From a checkpoint of a small mixture-of-experts model trained on Wikipedia.
Size: 9 layers, width 128, vocabulary 2048, 16.8M parameters.
Experts: 32 SwiGLU neurons an expert, a softmax router.
Training: a variant of Adam for the experts, 829M tokens, 6325 steps.
Below are experts of layer 2 (counted from 0) of a mixture-of-experts language model. Rows are named gate (a neuron's input weights, with its number), up (a neuron's input weights, with its number), down (a neuron's output weights, with its number) and show model dimensions 0-127. Each number is 500 + 50 x the weight over its row's rms, rounded and kept within 0 to 999. Numbers have three digits each.
Before each expert's rows: a language model's description of what the expert responds to. This comes from a sample of Wikipedia text that the model never trained on.

# expert 29
What it handles: Table cell numbers. Pipe separators and small numbers in sports statistics tables, especially the row-ending pipe, plus two-digit year pieces like 97 or 94.
gate1:491446507450461594451503420424505527536480464474460504514576487580502545450479509440601530454448486507532456543536562404468390440525488528455514547530477528432512564529494526528503555447437484535527463522538492614455388491418451503506586481521473492610584462529510501526588464481483475537404514481539534522450419496500442451495499646421459549545548471514561483510445543444492519374451
up1:553460488422558504526487528537464453508507501630575460486355537558492533464578462503488616471472574528438460502512481405417476554551534485532559470480390430585417581487488486432485479563520518451519467454480543628485517450516448567473516485441420568527471507456485486523601527515548508544509483430478323462549515500468429489504518516449475468478498544463472536497534509469487461487537
down1:605430440416537479468591541578541393501457552475479441564450629608498558470511557508439612503500527496529521455485454416471506562525478466534508481457440523514506569516437506446525470507478591494547522554523432558441493474445455509489539431419453563531397494481530438483509540538509468535445510464556471475555476533496521483420540488551485528477565522416424575558492436412566533423473

# expert 54
What it handles: Plural s endings. Final s or es forming plurals and endings of words or names, such as slopes, tractors, colours, Lucas, plus o and os.
gate1:464504532409489521472507502529369489440505513468499539452513507461492620503445410389518542495525391413467552509500523526460554499449544532501524535504440437530497442438460440487518500393419530499498538590455460468472505425529469535442511385540416452547517338553398442561464530573565492519424533502513475536486492444491587488583535496492537511523410487542471555509528491531494524544493
up1:464463524510491460439492512518531577499530446548515511544537487533514528468523483575502445492411444496471515532526500437548641459382522501533469537557568548462413487393430589555472489446462474579465461424491488469499518608474510403514468482459443501424679587546460511453455480462586567528486462505521468522535485465500415485456481482428558498526415504432519469490386476533521542486521
down1:455428569478503497550464484568580534475481501455518494517580493520439406578507479542467521343508468457495469561549471545557532507509392561575425538554532542495533455532491481396606414464518515537471448550597535517523408427467500537545546526539559474471422440509519384481480495500536613421456567471463515481551516445511588477550554530475561528492467441517427462489545481521487460434517

# expert 20
What it handles: Years and dates. Digits finishing years and dates, month names and times, often in tables, such as 20-00s, 19-00, April 13, November.
gate6:502457420475419343564473442471505466536533610544449552538436492460506462568483512543560529514433515488508571473525450528549458494549569513469627384514523442487567521545561561473527579525417557457472422447531483556455506509501659498442501450561490579541518487533502526502473497507543559466458493493522565504506493592497514481432571530511437479555521514590566470559457480488509586455518
up6:465482557562522471362548457532557499468573444478549522474570485448489530482527441500400441561534584510422434517415508552440581462440448507511478542446493538421476394556462476587496360548609437535543556506479522491577463510540500516547465495442398471485431509479437461597506586505528511487486486478471507508450581494549493506566484494511520488415514470428482536424545525549496440558517
down6:561492553475477468451483536505568507483595618462622440524563613498519592536540501534499546493535556525501549522535519513559550421452470509459491475524513509532548518524480466582428467400547525498443385415372534501496506426481542506522538546527446587459538527447510340557605504500526486515492542594564561533458436449470514432508518510496505500485471499475498455471554568469515480470579

# expert 14
What it handles: Ce, se, as pieces. Pieces like ce, se, s, o right after C or c inside words, such as Con-ce-pt, Ca-ce-la, C-o-at; also as, be.
gate1:440481481449612464491518457575470548459477465474525566579527499512532420448587535521544473424547517516516528528538557549454506436558587396450432489507521440529505551479549530581499466504475447513523437475589485493425535446475500488463523470577568452404415331554411614572514526541503516557445495516548434472525438590526572534507519450431448530490482457504572529493484451510494522530475
up1:481484444434490434524511460528470460494436549478450428418538536442440509493492488482526496449607481562469515466494455514472564568600566489474498507400488523546463492571529606536557416490472469394470456511539489525481444441497441450420510488472597485483474457503532490541500497450582563460472474568505487513461454517506551631551581549454451534418504383516547471493508498590440408633533
down1:492472537503501444629641469454536566507491480507594518505511458539424420478470436487486555554553543503524539506557548480665484490487493521548557460470481467507489516530538538539589558492477511467453590542422387519563533524522557468472454468454517532581509474481472522455438512455461600385428492403527599520467552452503507536419553481513429450503467486553457543531497515535560553473569

# expert 1
What it handles: Mid-word pieces, show verbs. Middle or final word pieces such as fre-que-ncies, mart-ine-tes, R-ide, plus verbs like writes, featured, show, host.
gate0:538411469525592598501558479494484641517560408471536535549407482533537491511499596426568502498462540535568500568511480416464361448491501413487499526504467552476469514505593425481509612456485549474451478483565551516506481450467542563491470498511607495522452527454476531603602472531448490418468483506526505487517495423506522439471467462559464473489558581531502535567593488493429529469473
up0:415505490404550476460510505486553537488479579484537529442526476383489537481477471575564449507515427418505501577389497456571539519399484394408494535572486475483531569528534406498526491442534479525575447469504552506468527573558540566534519503505497396506540450545494494504477492514485424480521542547540510611479566566544561429570470424561556580479549473457478429454562453470513563579556
down0:449477445454512501498463568561435439478539528478504493516435474500470543504549554520446509463525549532575482435598550452551472411547463488530552550439456488472497520537497454499586439488534503586440519553570593516453594480614453451545559529552499433567502639511512485434478422459536507483422470394515553435528565603532523558508407507514575521553526494514476555514591509426468501526420

# expert 24
What it handles: Capitalized and prefix word starts. Word-initial pieces such as re, de, se, Le, De, Com, month names like July, and War in Korean War.
gate0:561547502429469483455608430503552624535438533468407485501553514446570532511550554630503426426458484428566568516518500465494536534516505370538449534496465466454565543508508457457469578470472497462510506498455490473565495533450529510505613540440529545586477517445502494521490483450515500490444569513527520636499457410449467507448452473544428563415556570473533412481567517547462524520550
up0:551529453383475452448616426493517602540471458502443478473530526472575518436553565580449499444423470488531556500501476458473487532534486383542478522481497451413676506474592484408479503474485524400557494478448476456572512490498516493486616491455501582550422503508494493557480517494524510492472581500551500635484481444463476486457494425543423525444574522478512414475496499514488527520528
down0:466605517484510430432490456485545523475452523476518556396598495458566525475471512470430442468501500487522493458543484582568578465459442568419408478511470504521496527501579456478436458371510575473450491498396429462519500559474570469542420484538522545537431500562444486569500480526498460496454484521512509508582573437551440503430418460444466420458521510458632511474496619566474439483500

# expert 12
What it handles: Consonant-cluster word pieces. Mid-word consonant pieces such as ct, pt, ov, d, often in foreign names and transliterations like Kaptyukh, Neptūnas, Laptev.
gate0:446557490465495536460621503536394475565434559440510459545478445430471578466570441486498515485392436431459418513592514492488491466541551439497502518541504475475529482462567502564574403450576553500521491500498438472556588545439504488460568541621535479522505481587551507584466406484449560474515517486498529617455510503547532453591490493431520523549529475549496517430510509555475540387469
up0:495528513508478490571539519471422639455454501470497432534400488487482422485464544563434459545543618588504504445510534469358501495532410476477475499505512560552498474517533551427456522542615478503492530556572549489515534504493455528506459497545539606480473421554513483574535481471532581433406480502530455448521515501527538407452530539506537599457511492553504492443605567485432390537483
down0:575536499462525485427534536539517560550529597533485459391561451453551447408434515493539493499452524542501518534564518504631431544553480458530521519432460547550500463524524520445604432434408505484426514441439561485483470474452515495573523494453504454505519405399544519506471475515462457538449526485437606554453438374522574457517560518558537506510512507489520418527402499511377542502487

# expert 19
What it handles: Infobox colons, spaces, numbers. Colons after infobox field names (Area code:, Floor count:), list dashes, bare spaces, numbers in tables, and initial f.
gate0:478521529453465508495484507491463536510497466435388440492567389531517549477478585476502448490515499464426513445544533533581537524497446455509491565521693505406522507555513578505544479593463532573555422571555557523426450414520525484523437569520447548501555508418477441630502604599475485438487484510425527556493563488535523533443507488519486536461539535537516490455448485478415490519474
up0:469412505599451425516472529572543513484501477501499487539508537488483437476501427548463510483487579528499561447539466420497579501484518494503481487529463487605485474510491493540510499483584489542531549504576411411628640504498474500455495439460537619468484594511610507505546493478524501552512534485604489400474549395527395517501500519491389521414503474524459546552529451577592543528476
down0:516480463549523497486446539509518444531489490595474518469551502505515429422534457569431569553541466492517590533482543487516569445459492418328535475586494391569517434480433430464498577463448596488533480566565570528480546382587501543534516516469450529527486581455433574440501444508505522438422517498401431515475533442520442509472548524520467490496507498507514562434534444542555479583531

# expert 40
What it handles: List item hyphens. Hyphens at line starts opening bullet items in infobox-style lists, like Phylum:, Preceded by, Type:, plus section == markers.
gate1:466488388557606519446466537492579550446487480511537455540583496484518549551445568522571497543565467525494469574472503486534469497498489449473484541399512466450478417492498598488601520461476490507534469390423473533435591491422550495552548540528405502465490497492469638580491494601505528499483491557430388537520498380518522507489527578504563481538490462445520512557432436472511551496575
up1:435421422527601534447539450475449583489479507470581485540558526426461572522475446573495518539470505487510432522499546466546479451468546499587558545492565379511518559458395561397497551473515480551480476407485462531506467484418434534597496460520467443457529601515586566544470499498434515506490455502550484535555516436547570504481434492489646525516607479503518511500482501570526555522416
down1:507564533475569439492497489523494451384606553511505536395506547491449490575497463517529439468519435507501431522446531549508519430508505477522551639554528561504535547498428555486393461569443534513477500547597492510514470532600492519354525479518542443484499458548449443512517500429361518448539488529548535416509504482405490524463425420489548515438540547481470399545555463482500547500498

# expert 21
What it handles: Mid-word syllable pieces. Syllable pieces inside names and words, such as de in Thaddeus and abode, tri in Austria, ctor in actor, plus stray byte tokens.
gate0:504487458486576607455542502433504611468495508519526549497493457446476553430411538510574567468507512437470544539470459535438474470474591507439532561587459431530545381498472531534505452618574496553501511535410516580547499506436549578486524553510565407446536454512419487485494568564520539480515517579480506577540490428518514423517553421500536569555513450496445420566443452469426482512548
up0:589513501470504525518631502548540548376467514534503466504499400545478493465455530486515469533483526416487576506445476508567468455489513514520497507570504459513497493482497560518489587516363406457448570543509501477415524467451456507508515407446395560470646435497465515456454521559558435519528477505422582479427545550545611493437532530488427481492450455478439457459512500585499405498471
down0:500473430580506441520447512491476519492392587499453440571549542480487522541513509543602504535547534447547500573532495553526573583505549396493459528483471540588445567478476453587449469461505476542566514438456556536474483596535493553495566413517420427524552510452563416400540493554542409551489537503429498591470572480448430448580445465538439576466474573503458517466476542461460512467494

# expert 50
What it handles: Sports titles and seasons. Nouns and pieces in sports career text, such as title, record, season, Cup, Championship, sign, plus endings ment, un, ion.
gate4:505559457518471538561508515488438509546397485418620541538504419501504489511502541460556477548459550528453598559574530463408536496523527494517546600425580484410531585437570481551551449489532538521529420468461552526474426536507584545564575476499522537512454507442416565452536491500429536642497485517550461522603450500517414569458548438507581507486568494511509479485545503442497459541539
up4:520477560524555549490450478386388550451426473475395515535497506520514528497486486555468428438504507538511519456462456492568441415516480518473535500518487530528546514479498579451483512497405480492472435509498457519425415470518345387480415536488489480383471479504581444534474439527587481506437442437422472565479549536515566419502508577356461491483431515465477518512479547523432440513473
down4:583538540365521422452522403510423497546529425509553490443507520519534417463483485531520583535442433447528489605488530563543567521494509533414368507506460457476451462457492486521535500475457521498452519445488503537424544463476509569554607415484579569504521508517443529495459497427441474569544525499608589442539420467552466509440555495516502503536567413472493497596477577490425505487517

# expert 30
What it handles: Table cell separators. Pipe characters dividing table cells, header rule rows like |---|---|, and semicolons or commas separating items in lists of results.
gate0:522390493504502549478492439459475449445496590494539565561516570511466599473506485440504533509521501426510514518527528536586579484463444510399455524490530477536469427437500447426528547371491458515617446559472542491459441501539587477577445457463455469548403472361348523464513439489505492557499490488456443493544518506536504482579495460494490577492495438491614564515427494520496520547497
up0:460444514547563451440507489443499390450511553477576497520553521528416496494465485439510510502484497497501501527512525500589495499581460634399486504510507460588469467370473452493537594395437518439591510549566462514475554459487458462515520430455510485498418423434397497528506403475450519539508520485523341489543497497497530555587445514545478470450556472570549563530460487509561559470506
down0:518505512444504424509444473566496571423573597539488595446483596502550472349482498530527487451502551401549480496477480491584601419523532511467579468499532532505586500532485491510424479527448429492545496522551438448481441568503509481382523433493474602504461483575490459464458499459489545423570534544506564488548403441447442497517443438481461517512547617452519519520521539437465451544492

# expert 55
What it handles: Derivational suffixes. Suffixes like -ite, -ate, -ing, -ed, -ian, -ization inside words, as in tripart-ite, indic-ate-s, desp-ite, histor-ian-s.
gate6:507553533498448557500533395482497440557530515444478503475521553538431476505461557442517538468498531538522518488535594499476497522464461491439513527602628546410627505544378470472567574578534527491588456520537498572514460553493588574532622483463506529522420491462479517463518491461506578487493526478400495471523467520537506494539606506444493525494554382519498662512502472537501528470461
up6:487480391545541484553588488523471499460528617540532526461531559471367522495422513547501578516503549399469463449596543549440496528531478478480489478583475452512494546547441556549599524512519485500496527536532521527486566520437503542502494405473543537451445506501508508490478514473530499471496610568457433485560530519519492497549560532479649500398494509531567393417436545463559613420520
down6:396442460491462451616516536409475553535415451509552493517615471427452504588464594505480455567523533446575450517467507458526530440497578540475448475534573561434438495605485494504588449501425388514466493571540441489469534454515492472549519560416547538415448536578509510561522493587592514472495457480494416456546534538476508533519492470475545503412537491538552455512544498470410513513528

# expert 39
What it handles: Auxiliary and copular verbs. Forms of be and have after a subject, such as was, were, are, had, has, been, as in "they were".
gate0:504525627493542488449552508450433490465463444521461471547535391512406463524502453611558548554491644573498573641473608490493525440484520430495540447549491605497439415518498473517514482570520441459510461553529493476538504586449528531536491586412432558491476561449569567479498504547515510576446488475485478507493448509534509512561492544549433496487552399508577498544527502456496508542526
up0:517470516505447506520437515519525427478497569473535592544525522486398521492480412476511475567504548457695541503524505521496420479477483527559542521516483499586513491429386584507487506499456439438499473470477438450482480546444528500519450446565480478560546493487546475468456530518592460453509492502453570573445522582507515439505482457525503532539335532419520581467417622538472498580449
down0:561522502543390491522495467448456497454405500509424531480526499403516537544493518530405461563556457436486484587568534471512459585387508519520530532559454540540421547488493464530463534441403401512506505538465421459460454572504445456430576515475509455512448493451502521488422529516574563467418482573572528429521460584494494503447518466448542559402486507429524531407420576537584496511455

# expert 9
What it handles: Narrative connectives, possessives. Biographical-prose function words after a comma or pronoun, such as and, was, as, his, their, its, became, since, plus aged in death lines.
gate0:446489542367475378512483511538470389514461549578524597510517493474565522393557510598590515466396527498471519520446516520425482513526487475440474439511501456493504589438610542443455634528484543508520409458524541515536600467513584488474501514448439430471512454520491530562513492513504554458489484489567489584534576530594466532468414515472508467490552491485554434540502446524535546474472
up0:427541456451507425453519458475463555469487528512527540438519572524478526458537569556489488528529520541551551481470522545454525500406497487483460545482541448386499584479581575399551636532491545548473383472519521558500459446457556466528486449459489368564406472570574446543429440521436462480494432534534502493391596564480558467494469520498452451501582549499494427502555498517427510503542
down0:533492548515510512566454498522467438404452566494445487550487542536507475496472588438505531524468514459463436458550438534549439462497482499552464613519508555521482498454410542499501477482454527468383471495532464461449555475411545492486427481420571559525535449483461568408378575418470395525631403462518424495526618489473549527493556505516467546589472491440536555534558490468447472470527

# expert 13
What it handles: Name and word endings. Final pieces of names and words before punctuation, such as Mayweat-her, Nakamu-ra, Swed-en, Toy-land, on-ce.
gate6:535426570523494441375549505472489423510479597501550497521546501507554487493500512490549504483495509592453528571431531470440550561547498447529495560556514425511598441448469388493531567444540531457487402407523523463513552527551491563507531492477449566487573546477403574517484558528425491537542467572490468566547630456523452507471507485501517581363490454540480538471453445577488498550426
up6:480572520518509452429519539544568545507511509501454521465537451457475516573524400431485512493454545474518525525572470545637493477393535539554450473556562538574510415526490576554524524582478461463478527463491488477438528397488580473523473551457473457483518520473550402507447562507542457475525451467575409444466521451598492572442497556619457400468562513520481506528597544554466496509620
down6:526472572590537505418482535468402549556479482491467505487582579372504492445451446381457487484428406491449513534526457561485521471489570538519507429549444482487536491497467482545638443547572511516524439458420510575475506528482448494525377479493519552503465528415570509454533444497444540526486369535529490427504515409469431480486559477561498560468494458531436539495434468590529511493466

# expert 42
What it handles: Line breaks and headings. Line breaks ending table rows, list items, and paragraphs, plus heading markers == and === around section titles.
gate7:436553575543499459508466488457581658578473474506542460498426470474457470500434534608491502481496624522501523527560429468452487458560486524487557489585507475498467474488470558459504489510564402454443433534486487521556618541567538585513460602532483521470526592515520437501521489557430491494475434436566523489499502514491478512472466556547442463560507487474444486517490702442478517512461
up7:456487438637507469472530491533496535524491531512536518491509488506549525604493536475473452472561423588493478509547473518546581502481419522571514446494489473530441442465529471483605503457446319462526497480445567533564527472578560435511451443470561442588484427452447447522534490509405490618489502590438451545473473513583618510515488524552528562492503471527457530502519537472467555461602
down7:450501425538542618433518449501518456508549506486523545498574522436487579497462549494526517571453498514507455448529402492506506518492478453581411539474443400514505482472477441504454492372552530430473504478483598502477424528458406553534455479503427470562469545418476408518530461425438506464447506543478479491446458575464490471627455471484548530346508558536555538503524439558517415522440

# expert 15
What it handles: Mid-word consonant pieces. Short consonant pieces, mostly d, n, r, m, inside names and words, as in Cavendish, command, Córdoba, Caliphate, Floyd.
gate1:491516426495509558523501516514453524541479528551517523547519454652566535448593477548517544427565590616514478655561491475498521477435525475487503535516500548558449407492541494485502524503575482538589456459553407517546490517411522560610502609491436518482536534467455497491505559496568467568564472509560444468559460518519535523463564452440522530565418506597522443454449489470528461503571
up1:417645423476568539503470459545525465531519508524489647459531488551535427409566465587468535488541492517568467542526507559489538428520479521437482475493399540519425489511541488596517448483593416477471488537510525531546397580445611409511493540564559466506479484551498531423482474400521478457541476500567474441513428510449551527495477405523527520556471440540556493522487491470575465497549
down1:480531434461497507548478538565484419504398513511509413519545536590499553606517408521526530470604534533530527460420439504568560563487493569559466563564493655521508514426525488454455464446491500474546502525495511447479472566491390504468600481464519470546509559550438498465531473547468465575520543434528478484474502515502574462424505528520615520494540491441531345431464513542417510533506

# expert 43
What it handles: Of and -ian/-al pieces. The preposition of, plus for, with, against, and name pieces like -ian, -al, -han, as in Val-ian-ts, Sebast-ian, Gonç-al-ves.
gate1:643542484466503541561514520511497465429487391500527506581513552593472445506504490444500473462559536476484474537515453489538544544445500557492493594411620434465484535512538406427547564493533559523418483492470556529506495422454481514478522493423518549669486502439521544481564515572407583592495538569508444496512488470503432481414498545526452467571525496538472484506523526537445395529449
up1:420564527472514464563413506504507428502516470554489516507483498514545480524515481536499396410464487575462537396514476449431528497504519462483440447521523564601451580461536509499474519461416568468520485605462496563499468402461362499455455549478491479372582468524561550541525544464551521501522472392527480449521532543495389476435533539438542459422532579552533479469488491566469619485494
down1:456541488461583458495439464541488511512332580492466358461475473503522433544584481502470488492443556450570570384509519486448560483504471525507490458492542559462361473496532561522526397490524517528442527459479527514516460431437533503494498574567540443523517517422541441501535453428438435521429522529484480497479423576466409530471512539500445532491579494538447607515468452424527564514459

# expert 56
What it handles: Abstract noun suffixes. Noun-forming suffixes and institutional nouns, such as ment, ence, ation, ity, program, Council, system, addition, also over-line in formulas.
gate1:579578522501569416491446499549503420521576461567500556515467533527469490507578554504539558462543560579484542538536551500475579522383521416506496526461600478439528448512549491481499477512374602565503518532617492490579468488562584543534551542467441543514529498475549557496495545409463489472557516581545424511483467509493465480533583539415411487540576479533451602494450500406496507471495
up1:537574526523458480406547510480420493480438448423501450577513490436396548492451519480490544426443532505498530503493549432582412452532485473498584392483459461476494575421475530420519508482530526493490549474464523611395590569599439526393471583564501465449520488574562429580467538440498469528489570448502480520485559558524576465469531491505480472380535483512532493537424523511478520546488
down1:478508509494477560432510553585462434552591476586513484502396414433489515535602468451509473464543508519529470506504502443577470632486519415598570467538442428540542493461408478526495476441533489429581534416524470578483568520452440549464604556484517505489533557419439461449526525562471499457528476592444555526481494549517555419437431483490455544540428490531514531548483479517503544501599

# expert 49
What it handles: Taxonomy infobox fields. Colons after Class, Phylum and similar fields in species infoboxes, list line breaks and dashes, and capitalized starts like Ma, Car, Co.
gate2:554445582506490577490551532543586487491433549493500439665499462510471452487449528570490448511485556487444518554507542456487441475448524492478477470613573511513514567576512558466473597526554439415462357508500547470572599537470504560436480574554474608439503455540450471537544493491542494517507466503490527493523580529630486487489511517519523464500523543417527592514423504514514532543415
up2:438486429399428597534506499427515532539483477525549523516505454435474491524592418517567484587504524610463540581510539484514454495557501484602426383460562459511526586532498519541525577481483462443549482535474491575556466454528490499515521546385505361585525472455511487495557503526519584517537502473468515422411569461541552534553510505533473448485359556460518496548534536457484458491473
down2:475475497415582456542494509488509488446406550543552529590508524479517525597522569513553566444488314499510485495468506494574463499528532487512492538561558608489354495415530399462489535542433611502493529486595471524429509557536508499478465574343502492468518487509509577510501492482479505522596481508520422509496560534521544541441527485437482510510506542443526516473474515473610486506546

# expert 27
What it handles: Closing punctuation. Sentence-final periods, closing parentheses, quotes, brackets and table pipes ending a clause or cell, such as ")." after coordinates.
gate0:542565577475494505550526487546511447545491455469544439470430503488525507474506613454542547485466484583485522633544403509342515526446468548441459546504491552493482514565550476525538535535551477415602498595497466568548467491469562530455403497572568544518487507523426480498427460542530512504477553577518472498514519551448537516478610582534455592446465483517423528612472521425432510492482
up0:541480569530518525554520505551510473525517483538538533448502402552511419552486541472502489543478573512471489490578395471453685532476458568544476480530485600487552527489509472534476495599486491513487505498583435499614453486476561508501438518528528461476450505554526468385483419439536368470511503483480484452601433540461536511454504501520493473448491538556456483685563463503473522430510
down0:487496460507507525524444472608504491535548444478446548481465472513460480512497551515616467460449525522444483493527513508442607468500509521509473543531463526490499531508570482470618425524498527492524454451534443647474454531459540469588583546428465471486477537523420490517444473566430441419525476530538586507560546434486563512466543439580515522523528262470533490547492520556521517538560

# expert 7
What it handles: Function words, prefixes. Short word-initial pieces after to/the/is, such as be, a, is, re-, de-, se-, imp-, mostly prefixes or auxiliaries.
gate1:490451435566540518527500479502596515574490525524434576599457457560491480484402459364494529479472502405550501549518538518592380517507541530586537494568454448485543506417560549569428498442454476483468502484513468503455489444487501463457380484511592547616504398503479447447528596507442380466513545459486456554470488509521432492492541468541504462571511544526531476514448507477455509425467
up1:470468456393489557519418458626456456579460566491565521495478457505483582475503410506493563514497548423508531551536509496514488522507491525495507532474456517472434481502533481530532493494465513577353452443479401528513523549521543551530520497578482472505585519500510416425501501475486483449625508573581588551469484622507568495584490516509419474476457585490490529529561531446363488550575
down1:491550537624422504480484456492449494531600450586426514567415585495441477498523496481458478524568401511521495405563442515466420497500539537449471556489429481490607512568461531496531484516428541410487512352554458509491560496500505479414495394450490447438512500540507603525480502564451517454420489478527525521528504396451546561497508555558507547493424478520562496478457543573472479520422

# expert 16
What it handles: Verb-stem pieces before suffixes. Word-internal stems followed by endings like -ed, -ation, -ure, such as am-put-ated, creat-e, neg-lect-ed, pro-duc-, plus stray byte tokens.
gate0:462516465506493461497559452471498546545495553461518489471604449565487505460546626549598566496541516500514510569570498420396556501498491483453537565536523495484485520602601500527552498564479472561538468542566485481590571498470554501617594513454482581519516527488455626530505479467509507508433562541420523448393521457511476506542566538364461460547536431449488506555465560449501527491560
up0:512459490484424580540548569560386533463420587495429456503539522551427507455536511497489501520491486498519454413546533450532496490472524490529585515529474558554534507576493478504490466471508535471475543571626532423515561515465450441538394480495510479543445574474463489578463582513525481437455558431533499521521513667508463525482519449415556577532524599535556507531446604498533598447443
down0:486466458532434483434486518497466519609488510568437533501450430479476561552511603427497514527533468529453539451470443519543519468551470394486532503493408463482528436485512448465509481421468453500449402502456529538572526495507602441446502502520529599499553412549490443532405517462499517527527555431580498495619506458449554410489477512487422501528511454571471372591608463517510418514569

# expert 59
What it handles: Adjective suffixes, table pipes. Adjective suffixes like able, ive, ual in Notable, dual, and local, plus pipes in vote or population tables.
gate0:481467495513490462460495462484490470548508501498579431541407454586465545462533473443518577509567525466460455431443543482443506591480498504502571487500492442538513498540514541417572488530400484538497492523461447555528459350658517477560563525575437518525481435469561547560455531517473524478464443533523444525455582524488476592506504518495423546460574474420438459487481461380492522500355
up0:477505423449561515497510395473502502408512481490414425566534483470446486474563503633469453419524534446520493433510526425498495548445468527541519449556457500496609418574546517451563495467557483470558518633561506470555477456478540457432478547512523434427581481571523507551444526349463467493533449494523529474530514538440485559444538504544464474503547550458482538478553541504411418548409
down0:450409483474484503509449523565569462563468520459526481437505588479450548476533463511561571511480435594569507551429495488524481494456523510527470486461505514547459506649529480452407489560536533581505459522427529509578588550480481407523500482585542542522622453513430538522458522490638477541569532523520481471606504517504586463416507478433464389510513481539473574477515561427520506573467